From a checkpoint of a small mixture-of-experts model trained on Wikipedia.
Size: 14 layers, width 512, vocabulary 32000.
Training: a variant of Adam for the experts, 651M tokens, 9940 steps.
Below are experts of layer 11 (counted from 0) of a mixture-of-experts language model. Rows are named router (the router's row for the expert), gate (a neuron's input weights, with its number), up (a neuron's input weights, with its number), down (a neuron's output weights, with its number) and show model dimensions 384-511. Each number is 200 + 20 x the weight over its row's rms, rounded and kept within 0 to 999.
Before each expert's rows: "gets" lists some tokens that make up at least twice as much of what it gets as of all text. This comes from a sample of Wikipedia text that the model never trained on. Tokens count by the router's weight.

# expert 2
gets: " in", " was", " is", " of", " were", " In"
router,197,220,179,202,216,247,185,202,196,212,183,177,214,197,196,200,192,221,226,191,182,231,187,225,211,198,186,212,180,192,222,225,198,186,188,204,213,213,216,182,222,199,212,169,254,187,214,183,235,202,260,207,187,226,192,233,220,181,199,190,190,206,219,217,205,199,163,217,238,183,161,224,217,203,170,178,189,244,218,198,195,164,212,176,206,215,182,173,213,207,159,190,208,164,206,205,175,192,208,195,198,197,191,206,213,194,219,196,160,191,196,219,195,209,197,225,229,179,174,207,184,196,171,225,217,218,179,219
gate0,227,206,205,192,187,207,213,204,171,218,206,198,185,201,183,175,214,186,159,204,212,220,198,208,198,196,188,183,200,211,179,230,184,204,181,222,218,199,184,194,222,175,206,236,198,198,174,237,160,145,209,189,267,203,188,185,219,157,232,181,202,238,218,208,209,193,149,174,227,156,206,156,200,207,188,191,211,211,205,222,174,171,182,221,176,216,186,182,164,176,170,211,246,162,230,202,191,188,188,196,186,185,205,191,209,225,186,193,203,178,194,190,203,192,217,217,187,231,218,220,181,188,187,212,191,199,195,222
up0,202,200,183,228,187,225,214,198,182,229,208,215,192,230,182,181,208,182,169,226,212,195,182,198,211,208,168,207,179,175,193,211,217,218,176,208,186,198,186,201,219,160,223,213,248,209,159,208,213,174,231,228,193,194,187,206,228,204,236,176,202,187,182,219,194,174,161,180,217,166,194,168,229,199,176,208,190,201,187,210,185,190,191,203,201,210,155,253,198,186,182,180,236,174,214,204,195,185,219,218,223,185,203,215,168,212,198,187,180,181,208,165,204,163,214,171,251,210,166,205,193,189,192,179,186,203,172,215
down0,223,228,216,177,179,195,197,259,182,194,174,231,220,201,172,215,235,192,188,194,178,161,176,178,195,215,220,191,193,180,202,198,194,182,208,205,242,187,194,210,245,187,177,200,193,220,198,185,192,190,181,196,224,205,200,210,204,171,234,192,193,175,181,179,177,213,208,198,225,186,213,213,160,201,180,210,191,200,197,211,201,218,179,169,218,221,173,217,206,182,215,170,208,188,228,208,168,196,204,180,201,225,159,199,179,188,168,202,192,186,188,199,190,213,207,164,225,206,156,205,200,204,217,208,212,212,220,184

# expert 6
gets: " to", " of", " for", "ing", " with", " on"
router,205,218,222,206,184,209,171,172,181,200,181,232,194,210,242,207,182,146,170,205,201,208,173,191,223,212,165,181,184,228,178,214,182,168,218,210,228,208,175,203,251,211,184,212,209,200,188,185,180,225,227,186,260,219,193,236,205,169,216,175,198,184,203,173,200,211,183,222,186,171,190,188,208,222,181,214,211,211,197,184,238,167,181,198,232,211,213,180,213,202,226,210,166,210,191,164,223,200,210,199,214,186,165,208,218,249,183,163,170,185,182,194,200,181,214,206,261,186,191,195,178,194,192,194,200,205,178,157
gate0,190,200,195,206,230,203,234,164,200,196,180,229,260,217,198,180,181,202,211,215,227,188,191,195,228,189,205,231,176,242,245,206,207,213,217,190,237,176,226,192,198,185,203,231,212,154,202,189,154,186,191,218,196,190,202,214,173,194,201,189,156,218,206,197,194,223,224,183,230,194,187,230,185,211,223,181,174,180,215,204,183,215,197,208,205,176,199,239,172,185,179,206,200,188,223,172,191,213,215,196,182,187,205,176,237,168,181,174,166,246,205,171,204,212,222,202,202,228,193,195,214,187,198,184,224,180,169,162
up0,202,203,208,166,177,221,189,210,208,192,225,218,197,172,204,201,208,191,205,193,225,172,195,213,162,218,197,205,192,185,171,198,192,227,183,179,179,272,222,188,200,230,190,212,171,189,177,211,241,196,196,209,169,210,207,164,183,211,211,216,188,207,194,217,203,194,220,170,161,210,206,170,215,198,203,189,161,180,168,160,176,224,233,223,202,198,223,190,225,201,212,190,181,203,182,209,221,193,206,228,215,179,201,226,195,220,227,182,178,204,220,216,222,206,189,203,202,199,220,201,182,158,194,195,224,225,213,193
down0,194,238,217,197,204,222,175,185,202,221,182,198,201,211,198,204,217,213,199,194,193,192,203,217,200,194,210,224,218,207,158,209,207,164,202,242,183,193,229,211,201,190,234,205,174,173,207,205,151,201,220,202,212,204,178,216,210,194,268,144,198,186,183,202,215,216,173,200,208,184,203,227,219,138,211,237,152,217,189,228,192,220,206,187,265,221,224,193,163,204,196,182,215,192,230,193,173,188,186,186,220,185,154,170,227,202,193,176,198,218,222,191,198,195,199,191,178,201,208,190,208,223,205,175,218,206,216,189

# expert 9
gets: ",", " of", " in", " as", ":", " at"
router,186,194,201,185,220,205,186,196,211,189,197,223,202,202,211,210,190,206,190,216,188,185,178,207,169,183,194,199,247,211,192,245,237,207,181,203,225,191,191,229,197,180,188,219,218,182,210,184,246,165,206,217,182,149,162,200,208,219,147,161,231,192,188,206,192,202,199,214,189,209,209,233,185,192,220,193,216,181,197,226,177,200,208,188,197,203,210,169,210,223,209,197,198,186,198,191,195,221,167,189,181,172,203,201,188,190,253,151,199,213,179,188,180,221,223,222,235,163,189,205,190,202,215,225,206,176,224,205
gate0,213,224,204,169,214,205,196,206,216,232,251,204,225,220,198,200,243,192,194,249,207,169,199,205,194,208,225,224,202,213,180,209,209,199,211,195,179,179,210,200,186,234,231,224,202,187,206,200,219,227,186,206,214,188,183,204,215,224,182,177,234,203,184,199,146,222,211,177,213,207,182,192,234,202,218,213,190,173,161,237,186,177,168,181,206,194,205,173,216,192,209,197,187,207,197,198,211,166,193,188,200,226,202,165,182,231,206,190,201,211,191,200,186,184,199,221,198,195,229,215,199,224,197,215,218,175,203,218
up0,214,194,173,221,197,216,203,181,209,210,191,234,203,197,225,211,172,180,210,201,165,237,234,202,212,179,237,216,232,180,146,233,216,198,201,234,209,224,218,204,203,182,207,211,211,225,153,215,218,221,209,201,185,191,163,176,222,200,215,175,172,238,185,171,196,183,223,231,187,165,171,212,212,228,176,183,174,191,223,204,206,238,204,188,167,195,197,254,177,216,193,209,209,163,220,206,172,206,183,210,191,158,178,213,205,175,226,179,220,181,195,192,164,194,219,215,186,203,230,200,241,198,216,218,211,194,173,173
down0,156,222,192,187,195,231,178,192,221,171,210,192,194,137,238,189,208,198,233,220,201,207,182,217,207,180,172,235,201,197,220,209,221,196,173,183,202,166,209,225,192,188,185,201,192,193,229,206,188,193,235,170,188,230,221,205,223,196,210,197,233,181,178,208,156,199,232,206,201,210,205,208,202,229,194,206,231,182,207,180,191,178,188,176,195,211,204,189,210,173,189,174,229,205,180,184,209,206,175,186,219,207,183,156,176,189,194,212,193,163,190,202,208,198,230,199,219,206,249,233,211,171,189,198,192,229,233,196